Experts of a small language model: 23.6M parameters.
Below are experts of layer 6 (counted from 0) of a mixture-of-experts language model. Rows are named router (the router's row for the expert), gate (a neuron's input weights, with its number), up (a neuron's input weights, with its number), down (a neuron's output weights, with its number) and show model dimensions 0-255. Each number is 128 + 24 x the weight over its row's rms, rounded and kept within 0 to 255.
Before each expert's rows: "raises" lists some tokens whose logits its average output raises strongly, later layers aside; "mostly gets" lists some tokens that are sent to it at least half of the time. This comes from a sample of Wikipedia text that the model never trained on.

# expert 5
raises: "B", "O", "Ch", "H", "In", "M"
mostly gets: "==\n", "==", "\n\n", "===", " |\n\n", " \""
router [148 127 109 134 125 144 125 149 127 140 115  84 156 109 134 118 146 105 110 126 133 125 159 107 136 129 162 146 132 114 135 157  75 145 108 147  91 109 137 132 109 120  92 141 134 148 166  93  74 123 143 144 125 133 130 142 123 110 149 121 139 170 147 180 156 188 112  93 139 131 137 132 129 119 116 129 103 146 121 145  88 131 100 110 178 160 117 134 156 119 127 117 100 143 121  94 131  93 149 147 179 131  90 149 165 125 118 101 134 151 121  98 101  75  97 114 108 103 147 114 140 101 121 116 104 109 103 127 135 144 160 132 119  84 123 126 141 103 103 162 166 103 112 149 143 115 115 141 147  92 145 128 135 145 107 126 139 119 173 160 149 128 108 147 122  93 176 120 148 114  95  79 108 127 137  91 126 130 165 127 150 135 135  93  99  89 150 139 173 160 180 163 112 117 159 131 181 119 119  92 163  91 126 155 136 117 101  93 150 128  86 110 181 128  96 154 117 112 101  89  93 151 122 111 147 114 158 153 103 106 135 110 101 149 121 160 110 110 121  92 155 118 145 118 143  91 145 157  83 140 153  87 138 102  99 157]
gate2 [112 111 118 140  83 126 144 131 121 128  92  92 123 132 118  73 105  91 153  93 144 144 100 126 114 137  87 159  81 141 139 144 131  85 156 117 117 125 172 104  88 111 116 121 121 119  83 127 164 155 176 166 110 105 128 147 165 136 137 116 137 102 136 167 141 121  93  64 155 125 146 165 161 126 106 164 113 170 134 102  94 116 127 118  99 124 113 136 139 135  92 152  77 130 116 158 154 103 138 152 146  94 115 120 109 138 104 125 124 170 184 130  87 122  88 174 137 110 127 137 122 134 143 118 142 100 123 124  78 122 111 142 154 171 115 122 101 122 160  89 150 159 138 119 120 137 137 133 109 134 129 124 111 128 143  88 141 123 122 168 141 178 127 156  88  98 127 112  76 157  99 142 103 165 100 116 164 127 143 102 153 115 175 125 161 119 127 107 134 138 105 112 136 130  76 105 134 151 125 106 162 131 129 119 121 106  90 174  78 122 131  89 127  96 131 130 109 134 130 140  93 164  93 141 128 120 140 122 117 142 107 161 127 133  92 145 141 143 155 137 100 135 127  84 137  88 122 130 130 141 156 124  89 144 108 122]
up2 [152 111 136 140 171  66  89 100 108 138 134 133 156 140 111 108 157 163 131 107  64 143 139 158 113 120 126 115 112 138 123 151 112  73 109 141 149 170 157 149  93 132 152 142 130 127 142 152  76 161 169 143 158 102 148 149 147 146 138 107  79 136 118 147 120  73 115  96 162 144 116 144 129 102 140 179 144 141  93 106 111 151 124 167 101  92  91  82 115 119 133 134 140 110 142 184 124 144 112 123 159 127 108 137 118 147 147 153 119  97 128  48 151 130 128 142 117 134 111 123 160 114 158 144 121 119 155 105 150 132 168 137  86 110 128 132 107  55 101 105 144  88  92 101 116 148 125 155 121 149 120 123 113 124 140 103 150 129 125  90 126 143 141 128 117 121 104 123 140 129 121 125 139 149 129 102 150 113 100 166 133 126 110 113  72 172 122 129 168 141 137 135 118 158 119 124  93 118  96  94 115 118  83 177  65 127 121  87 101 112 120  97 113 153 109 119 108 122 111  83 150 119 108 113 121 102 148 178 135 116 127 116 129 106 140 139 114 118 142 118 167 121 119 103 130 120 113 124 118 137 125 135 115 140 117  91]
down2 [122 173  99 123 129 117 144 111 117 139 174 123 117 141 132 129 154 136 129 136 146 137 124 144 156 160 120 115 113 183 134 114 131 149 130 137 107 119 107 139 106  97 200 118 145 149 171 141 122 137 139  98 139 121 181 120 121 142 105 122 131 164 145  96 126 156 114 120 102 146 101 138 169 136 111 155 105 155 144 124 182  88 118 134 143 108 124 126 127  95 139 162 108 118 101 111 159 161 131 120  92 127 132 178 156 153  99 117 185  87 132 146 106 124 101 126 179 106 160 134 122  72 138 110 119 115  99 119 117 152 152 121 110 121 135  96 159 115  95 120 115 114 119 151 127 150 134 131 163  99 123 110 103 156 143  94 111 149 138 133 126 189 128 123 175 106 143  75 107 156 116 119 175 158 125 129 112 118 118 159 158 117 118 170  73  89 130 138 160 102 114 126  77 104 124 134 139 112  97  97 106 101 138 115 132 139 136 137 160 138 123 124 107 165 159 149 134  87 117 117 118  81 120  64 127  90 109 173 159 117 130  87  87 126 149 127 114 133 144 129 116 138 180 139 178  97 126 129 146 146 110 159 131 131 131 135]
gate3 [158 137 121 126 168  88 158 154 139 123 102 133  81 120 135 131  92  92 139 144 171 121  83 102 132 167 148 115 114 142 144 103 149 158 118 163  99 135 148 175 149 125 131 117  87 106 132 113 108 119 147 117 121 156 130 170 154  71 108 150 112 162 130 146 138 126 173  69 122 148 115 186 171 155 126 113 122 125 105 143 141 136 121 106 130 132 128 109 154 123 131 130 132  80 134 125 140 123 109 150 180  96 113 144 141 135 102  67 118 150 163 141 168 104 117 109 143 143 129 151 163 131 119 132 165 125 122 106 101 162 186 177 130 130 146 148 133 147 126 103 123 117 120 102 141  97 149 130 105 135 149 136  99 113 103 147 140 164 116  84 148 144 125 118 118 105 112 125 138 106 170  89 148 103 134 121 104 136 125 109 158 105  87 129 107 131  86 139  93 113 120 123 126 112 114 158 146 125 122 109 122 153 120 124 188 152  93 151 117 126 131 131 129 145 107 130 155  82 146 130 129 125 123  74  96 119 136 115  91 145 125 122  93 109 172 109 150  81 122 199  99  88 117 116 131 130  96  86 131 153 147 111  94 122 116 141]
up3 [118 101 125 111 132 160 112 143 123 153 142 160 157 129 152 108 102  91 119 153 125 124  88  88 144 100 136 145  79 150 140 125 107 163 166 119 146 128 125 165 122 144 127  92  95 152 130 100 155  81 141 110 148 129 117 103 118 103 169 126  88  97 154 110 167  91 146 132 100 158 117  94  84 105 130 121 116 160 138 149 150 126 122 102 122 171 121  92 108 122 109 155 103 109 103 104 177 113 149 142 124 136 133 108 113 162 134 108  78 137 134 132 169  98 141 126 103 102 117 142  97 172  95 163 141 112 127 141 118 104  67 107 130 131 110 103 145  97 122 124 122 161 110 129 129 120 132 138 171 137 126 106 177 144 112 134 137 123 174 143  72 124 144 106  68 124 102 154 132 121 109 148 100 146 123  99 130 115 117 129 115 119 137 143 140  81 140 116 150 158 143  91 157 127 122 124 116  89 127  76 146 131 130 168 122  79 180 121 127 128  84 105 121 115 153 129 145 128  92 138 143 151 148 147 130 156 149 141 136  95 116 105 134 105  77 131 110 185 149 103 102 150 139 102 125 172 144  96 132 133 142 146  99 147 155  86]
down3 [109 103 120 138 158 134 127 113 112 111 139  88 108 125 123 162 125 104 120  98 147 123 101 110 136  92 114 109 108 117 105  91 143  85 104 114 123 102 141 175 122 127 142 108 100 150 122 127 100 109 137 164 113  85 116 143  95 121 104 137 120 106 139 106 204 178 110 104 150 136 130 146 136 148  95 114 135 162  76 137 157 117 150 121 145  98 102 106 149 161  69 134 134 165 139 144 104 125 129 136 140  79 117 178 146 155 140  98 108  86 143 119 138 132 135 142  95 137 133 126 131 139 165 155 131 145 147 143 159 128 175 131 117 155 160 128 124 143  68 111 117 109  90 140 165 105 172 122  91 132 119 122 151 143 133 158  95 119 121 107 131 146 140 107 148  84 118 112 147 101 155 109 128 147 140 131 100 138 159 175 163 128 141 124 127 119 159  66 129 163  97 144 159 131 136  98 100 162 107 148 126 113 118 134 145 129 128 144 130 136 133 121 134 144 103 112  86 112 139 154 130 123 139 101 134 176 161 166 141 128  74 113 142 123 100  94 122  60 107 122 105 108 158 111 151 196 108  88 137 121  93 117 113 148 118 108]

# expert 0
raises: "4", "1", "6", "2", "5", "3"
mostly gets: " ", "199", "201", "198", "197", "202"
router [116 118 149 118 130 131 114 101 129 143 152 153 122 117 111 135 137 132 115 108 157  82 102 119 120  89 138  93 107 117 126 127 139 126 163 158 138 137 116 141  84 166 148 122 111 136 121 155 132 146 137 168 139 143 153 155 121 130 102 105 142  89 127 111 153 151 158 161  69 145 149 166  82 156 146 163  96  80 109 158 148 113 135 122 127 120 138 117 139 104 153 130  88  97  39 132  88 140 142 144 108 115 139 146 108 150 125  74 127 105 127 118 105 146 117 155  70 151 118  86 115 161 145 164 124 135 132 103 109 109 159  97 136 150 151 114 133 103 168 169 109 107 166 146 151 104  99 157 140 173 149 102 114  76 123 101 135 140  62 119 132 119 128 168 116 176 142 126 139 101 155 141 124  94 126 141 124 176  93 108 152 153 120 144 110 159 108 140 131  98 104 129 113 136 121  83 136 113 108 139 138 130 172 117 131 123 139 106 151 121 119 126 156 139 116 112 110 138 141  98 147 123 179 142  87 118 162 151 142 157 129 134 111 119 125 125 118 131 167 108 137 121 115 111 119 148 150 125 129  50 144 122 105  83 162 122]
gate2 [161 115 119 137 154  99 110 151 131 136 164 139 127 183 133 126  81 100 132  92 131 128 130 132 186 149 123 128  67 171 131  93 128 138 138 177 135 122 144 133 101 109 125 102 142 102 160 159 102 115 107 173 113 136 166 126 129 142 156 147 192  94 130 130 129 130  94 134 131  99 133 109 146 124 114 172 143 155 162 153 131 134 100 125 119  91 136 125 112 127 118 106 111  97 119 118 156  91 137  94  98 128  97 135 111 110 127  90 153 160 102  89 113 128 129 161  96 131 125 135 112  84 130  69 126 144 133 137 155 123 112 131 111  90 117 130 166 128 119 140  82 138 141 133 161 152 119 141 141 130 159 130  84  90 141 116 148  91 128 113 164 101 191 127  97 148 168 132 136  91 140 137 134 105 133 188 117 140 116 160 156 121  76 124 124 106 138 106 116 109 117  86  97 133 116 122 117 151 160  94 152 152 126  97 120 143 142 161 129 163 154 157 105 144 148  81 125 136 132 127 137 168  90  98 147 107 128 138 106 110 147 101 112 108 115 162 142 118 133 143 156  95 161 156 136 180 134 143 129 108 120  97 154 110 135 172]
up2 [130 106 113 114 172 187 150 108 105  96 124 120 125 122  96 137 117 118 113  93 151 122 155 141 185 121 120 102 154 157 131 130 108 120 168 206  98 128 115 103 142 169 152 122 125 153 166 157 141 108 115  91 107 133 119 140 137 119 130 116 158 105 137  98 128 138 152 119 152 146 127 121  68 123 190 126 129  97 130 188 153 120 130 156 129  76  74 141 143 109 135 121 134 108 129 164 105 124 185 141 120  97 157 141 150 145 124 112  68 124 154 118 140 109 133 105 102 117 146 122  87 162 115 106 176 158 103 156 167 137 154 107 132 128 145 125 132 109 146 105 150 171 140 132 130 126 115 114  93 123 134 156 148 141 116 125 108 152 113 136 140 134 138  87 150 138 111 116 143 140 123 109 150 136 147 112 112 143 137 146 126 129 137 132 116 116 180 131 124  57 132 132 120 142 108 153  84 142 117 139 134  59 145  95 144 104 156 145 112 104 130  74 121 112 120 127 158 132 137 112 171  94 144 113 166 142 138 112 123 151 126 123 134 125 163 111 134 142 162 128 156 155 115 126  89 115 129 107 140 168 161 141 121 114 189 152]
down2 [152 122 124 102 106 147 136 113 169 137 127 146 152 118 156 126 147 158 107 137 176 141 145  91 103  81 147 156 120 174 105 128 128 126 113 127 100 105 111 115 116 161 177 142 136 175 110 137 103 146 148 125 147 113  98  92 109 144 117 122 152 171  84 112 139 131 158 128 157 139  99 148 108 134 160 126 105 148 112  92 152 153  89 140 133 108 148 135 155 107 123 129 106 151 136 131  74 132 174 123 130 134  84  87 144  82 170 104 110 118 151 114 113  87 103 135 104 133 127 150 112  84 122 134 126  98 101 137 121 130 156 132 126 104 164 107 110 130 144 199 145 142 134 100 139 110  76 160 153 112 157 150 154 144 127 145 111 117 167 120 176 107 119 104  96 122 132 103 136  91  97 141 127 174 144 136 166 136 142 132 142 149 164  89 125 170 110 189 160 157 122 120  93 126 132 135 138 136 150 120 107 128 113  81 107 121 135 118 151 133 158 127  84 149 133 181  97 133 128 125 127 133 141  99 142  91 129 101 119 148 106 145 108 151 152 177 109 164 125  73 117 134 136 126 129 157 149  86 163 131 134 116 137  98 134 151]
gate3 [ 97 115 136 153 115 117 160 139 112 119 121 131 109 121 155 146 113 128 121 108 114 150 144 161 169 112 145  52 115 147 126  97 122 121 173 100  99 121 131 155 124  72 163 161 138 145 102 173 135  70 100 133 157  92 170 128 150 143 140 129 142 102 144 112 215 155 148 116 119 113 144 102 151 120 129 136 158  96 115 148 130 133 137 118 158 127 101  98 107 114 118 115 122 139 123 103 171 122 114  99 150 110 136 168 167 113 169 127 159 114 153 146 110 120 104 144 119 111 153 157 112 156 188 123 162 152 154 188 148 122 158 134 125 100 128 125  81 176 118 154 115 122 101  84  94 127 124 149 124 132 111 173 135 122 146 162 153 143  99 114 144 142  86 127 143 146 120 131 126 203 141 122 122 119 136 105 100 131 136 167 139 133 130 108 147 132 135 155 111 115 145 143 107 162 159 120 109 160 111 112 131 137 145 128 120 110 106 162 144 115 125 149 102 131 110 112 100 114 127 106 214 142  92 136 117 129 142 149  87 182  96 122 144 116 132 133 116 127 128 113 128 110 149 146 132 122 145 172 135 131 130 138 126  86 136 123]
up3 [110 114 134 147  97 116  90 101 102 125 129 184 165 139 146 137 150 139 120 147 136 109 109 146 117 175 131 124 128  63 126 153 138 100 100 119 118 157 135 124 135 136 157 132 109 125  92 105 147 141 135 136 146 152  99 132 112  98 109 114 160 142  74 134 123 150 130 117 153 137 130  98  94 145  98 159 134 132 124 110  86 153 139 132 104 111 140 136 137  92 144 125 129 141 136  90 131 127 141 120 139  85 116 145 121 143 147 133 165 135 128 166 133 120 139 117 113 101 130 134 131 123  95 100 114  84 128  80 117 147 109 148 136 110 125 147 153  86 178 105 127 158 128 158  74  95 151 122 146 151 133 149 104 150 161 130 125 138 125 159  91 152 118 140 177 113  95 110 104 137 137  82  68 132 171 151 128 129  91 146 144 105 115 157 160 124 157 160 102 125 145 166 163 109 154 106 124 138 173 145 174 167 150 147 105 130 164 132 131 175 150 108 111 112 107 123 141 162 158 122  94 118 141 154 126 118 128 164 160 125 166 173 157 138 183 144 110 106  94  88 138 151 127 122 119 176 102 185 141 129 105 125 149 109 158  82]
down3 [ 73 141 137 142 109 122  87 156 109 136 158 149 113 171 150 130 133 133  95 129 141 136 141 107 131 133  97 126 132 129  97 128 164  89 158 113 103 119 104 162 129 121 131  93 149 169 115  71 131 135 120 123 108 128 109 137 120 105 117  90 125 140 169 152 137 119  88  85 114 151 161 104  95 165 137  94 110 142 111 137 153  79 123 122  79 131 130 133 139 130 132  78 160  97 139 139 109  48 101 164 143 119 116  81 137 127 151  98 125 134 127  86 121 128 104 128 144 139 140 133 143 122 113  98 136 149 132 109 113 101 133 128 131 115 118 175 127 154 143 101 133 113 184 109 156 129 123 120 154 141 150 143 159 109 126 150  95 148 114 116 101 116 133  92 121 103 144 120 154 138 109 150 137 171  95 111 110 125 114 133  82 119 132 178 103 133  64 123 125 148 144 131 126  94 125 182 144 141 136 154 166 127 138 196 117 123  82 143 129 168  92 185 146 149 121 137 133 162  87  99 127 129 140 136  98 151 163  95 141 130 147 117 155 120 160 172 142 139 134 141 157 166 124 152 122 160  94 131 165 122 147 111 142 112 124 126]

# expert 7
raises: ",", " and", " (", "."
mostly gets: " per", "in", "ber", " short", " mid", "er"
router [104 141 159 136 121 130 169 113 148 133  71  94 133 169 140 125 121 137 139 167  99 111 127 155 127 159  96 124 146 130  85 136 139 155 102 107 106 110 144 101 148 175 113 127 130  95 111 135 121 126 104  75 150 147 107 141 114 108  95 124 164 123 112 105 151 112 128 121 104  94 117 118 157 114 123 125 142  90 166 113 139 163  90 103 140 143 135 131 121 161 108 145 142 103 121 148 166 148  97 129 106 137  74 110 138 124 103 134 107 130 107 167 117 142 121 161 148 182  86 171 150 131 111 146 133 187 130  96 120 133 123 108 101 184 125 117 104 148 106  89  99 136 134 100 147 161 174 105  94 114  84 120 136 150 117 158 154 112 106 166 110 153 116 112 113 126 135 138 109 155 128 144 152 132 115 115 130 101 144 102  98 123 149 108 122 138 140 105 181 134  89  75 120 122 151 150 133 139 121 130 101 143 122 168 107 146 115 107 120 115 204  70 123  88  96 118 175 135  79 106 163 125  97 146 147 136 120 149 104 146 121 152 147 162 122 126 102 121 106 108 142 117 113 132 109 145 123 124 119 132 140 149 130 112  88  70]
gate2 [136 104 146 111 111 148 155 101  86 115 134 103 133  85 139 114 160  93 152 182 104  98 132 156 114 157 160 128 145 129 120 106 167 149 143 128 146 131 104 144 131 113 127 122 169 124 145 139 124 133 147 102 115 105 117 142 131 128 100 173 162  77 135 108  98 123  93  65  59 130 153 126 129 133 112 148 145 120 127 133  97 119 105 138 202 125 106 126 125 127 141 124 137 140 133 120 123 109 117 159 138 105 129 154 109 108 170 161 142 128 140 106  94 148 130 152 128 129 119 120 127 138 105 117 135 122 131  90 158 113 173 117 113 112 145 179 101 140 130 114 107  98 130 128 126 166 161 127 143 148 143 153 133 160 140 101 100 145 147 130 133  98 151 132 174 121 129 100 100 141 134 126 116 135 118 145 120 112 111 141 112 152  93 125 147 120 138 114 135  89 127  92 168 165 146 146 144 111  80 140 139 106 109 122 137 143 193 117 101 119 154  92 101 132 150 136 123  77 102 113 148 149 104  89 132 114 128 127 149  87 144 118 191 122 105 113 162 181 185  48 143 142  82 141 115 141 147 112 140 117  85 107 115 132 123  83]
up2 [129 141 143  98 165 132 142 100 156 189 149 118 160 107 179 128  95 140 110 141  73 147 114  88 134 119 122 145 176 115 133 153  92 104 161 138 153 119 118 118 125  97 121 122 132 132 115 131  92 104 130  95 148 181 124 111 111 100 121 111 141 182 190 139 103 129 149 115 131 118 173 119 149  97  92 120 148 118 110 117  84 161 115 121 111 103 110 126 114 135 103 119 142  98 119 114 141 129 104 113 116 105 143  89 104 117 127  99 117 133 144 101 118  78 144 124 126 126 112 106 118 126 140 142 107 142 102 152  91 135 145 146 136 128 123 116 124 116 106 167 146 118 148  90  97 143 137 159 144 120 156 112 131 110 127 133 136 130  73 108 145 127 161 147 141 120 129 153 131 123 137 148 165 112 115 130 104 111 105 115 145 101  91 108 124 123 134 162 118 124 146 121  78  92 138  99 126 128 164 122 122 133 146  66 123  53  92 124 155 189 116 170 129  96 174 130 123 103  85 120  86 169 132 147  93 137 126 163 102 111 167 153 147  88 148  90 141 131 128 115  91 146 140 147 137 121 130 171  82  79 139 121 104 131 143 117]
down2 [128 133 143 124 185 166 119 119 129 118 147 155 144 148 176 132  94 145 132 157  94 141 139 131 115  93 121 150 120 140 139 123 151 114  96 190 151 164 136 151 120 172 104 126 158 129 134 183 114 154 141 135 158 108  97 178  86 103 111 169 134 133 111  83 181 121 146 178 154 148 122 123 142 114 106 109 149 127 129 110 141 162 129 126 147 108 153 155 128 143 153 122 172 151 149  67 129 134 138 141 123  78 119 146  82 145 106 121 146 139 138 155 136 147 119 147 132 142 117 125 119  73 119 159  86 114  76 130  97 167 103 149  95 132 142 121 142 144 120 159 162 114 126  95  95 116 102 122 135 195 173 104 131 147 107 121 113 115 123 109 147 115  95  86 120 151 141 131 170 148 116 173 120  97 133 122 119 154  93 130 148 152 139 114 140 150 154 128 111 127 121 111 169 137 142 134 114 152 127 127 149 139 132  90 156 103 166  82 115 173 115 127 130  72 129  87 108 118  91 111 126 169 109 113  90 141 152 130 120 145 124 127 125 106 148 147 155  96 158  91 113 116 116 134 170 154 136 132 128 130 149 118 126 138 139 149]
gate3 [138 143 135 104 118 131  77 163 135  95 131 149 148 129 133 103 122 131 178  80 163 102 123 143 121 159  67 135 111 121 142 131 109 120 131 121 129 137 141 102 120 137 139 117 133  97 108 141 122 124  98 139  79  74 125 127 131 138 132 115 128  91 151 120 108 133 123  70 114 123 121 117 139 106 121 121 115 116 154 149 110 121 101 102 151 105 101 153 143 141 102 129 103 112 132  97 102 115 114 120 142 161 111 155 141 147 137 145 124 128 116 131 114 131  98 142 173 132 122 174 100 135 130 167 145 153 167 133  93 100 169  67 122 163 129 151 137 127 161 101  95 125 144 119 162 153 116  97  90 137 158 120 154  97 153 129 121 131 152 102  94 119 124 106 119 110  86 106 176 189 160 154  89 121 125  93 134 126 147  88  75 132 109 100  97 109 114 126 138 165 124 104 154  98 115 112 144 167 139 136 154 135 134  98 128 161 159  77 152 107 105  95 105  95 133 148  99 108  91 129 123 162 124 138 105 139 148 108 128 152 145 181  92 132 132 127 118 138 132 116 126 179 119 147 160 118 156 157 150  96 105  88 206 133 141 124]
up3 [147 180 153 143 132 128  71 182 135 110 133 122 154 166 186  73 124 110 124 169 129 120 153 138 130 116  89 118 137 142 141 107 158 101 129 111 132 141 111 127 120  83 189 166 121 120 161 165 112 139 165 127 131  80 143  90 112 136 116 173  87 153 133 127 123 119 167  84 108 128 136 135 130 139 153 109 137 158 148  94 129  92 114 117 123 149 144 115 138  81  87 106  88 137 132 112 136 128  99 109 134 149 152 124 117 108 125 126 155 126 143  95 108 121 124 105 160 107 121 130 126 136 155 177 140 132 131 134 123  81 128 128 136 139 195 156 146 137 139 142 117 106  96 123 137 167 107 157 170 125 121  83 104 145 150 156 126 128 104 135 112 106 132 149 141 138 142 133 110 146 137 104 187 123 135  68 142 113 132 122 116 119 174 120 108 145 133 131 150  97 115 125 119 147 103 112 105 145 114  97 143 132  65 104 156 129 142 132 138 118 119 100 137 104 171 109 148 122 104 130 132 164 145 131 107 122 125 116 121 117 165 155 160  89  92 165 142 120 171 119  76 115 135  86 100 152 151 115 150 113 114 105 160 128 177 115]
down3 [155 111 164 122 111 119 169 121 164  89  99 119 133  93 146 109 166 142 156 108  95 167 114 138 125 108 151 104 132 150 115  90 132 125 132  90 109 136  90 112 142 140 108 122 140 114 127 149 148 152 114 118 158  99  83 122 112 153 166 169 151 165 122 160 146 126 159 120 125 161 136 117 137  69 125 108 132 119  83  97  92 144 107  93 154 163 137 127 121  90 110 137  83 126 146 127 132 157 147  70 134 195 147 127 173  99 148  97  56 118 159 132 129 110 105 121 133 103 125 150  85 108 107 120 104 158 112 131 127 113 134  92 152 149 105 159  98 106 154 126 112 108 135  87 132 153 180 156 103 171 112 108 111 127 119 142 127 110  86 118 141 110 163 155 156 132 183 124 102 110  95 125 128 122 153 131 156 139 178 100 127 113 141 117 121 158 119 106 114 139 122 103 141 140 156 142 138 121 127 146 152 147 156 132 141 146 133  97 157 172 136 114 152  75 131  83 124 112 112 122 112 149 145 117 135 170 110 103 115 152 104 164 130 156 117 108 108 133 108 103 160 106 138 117 118 116 151 118 134 115 151 128 168 122  85 124]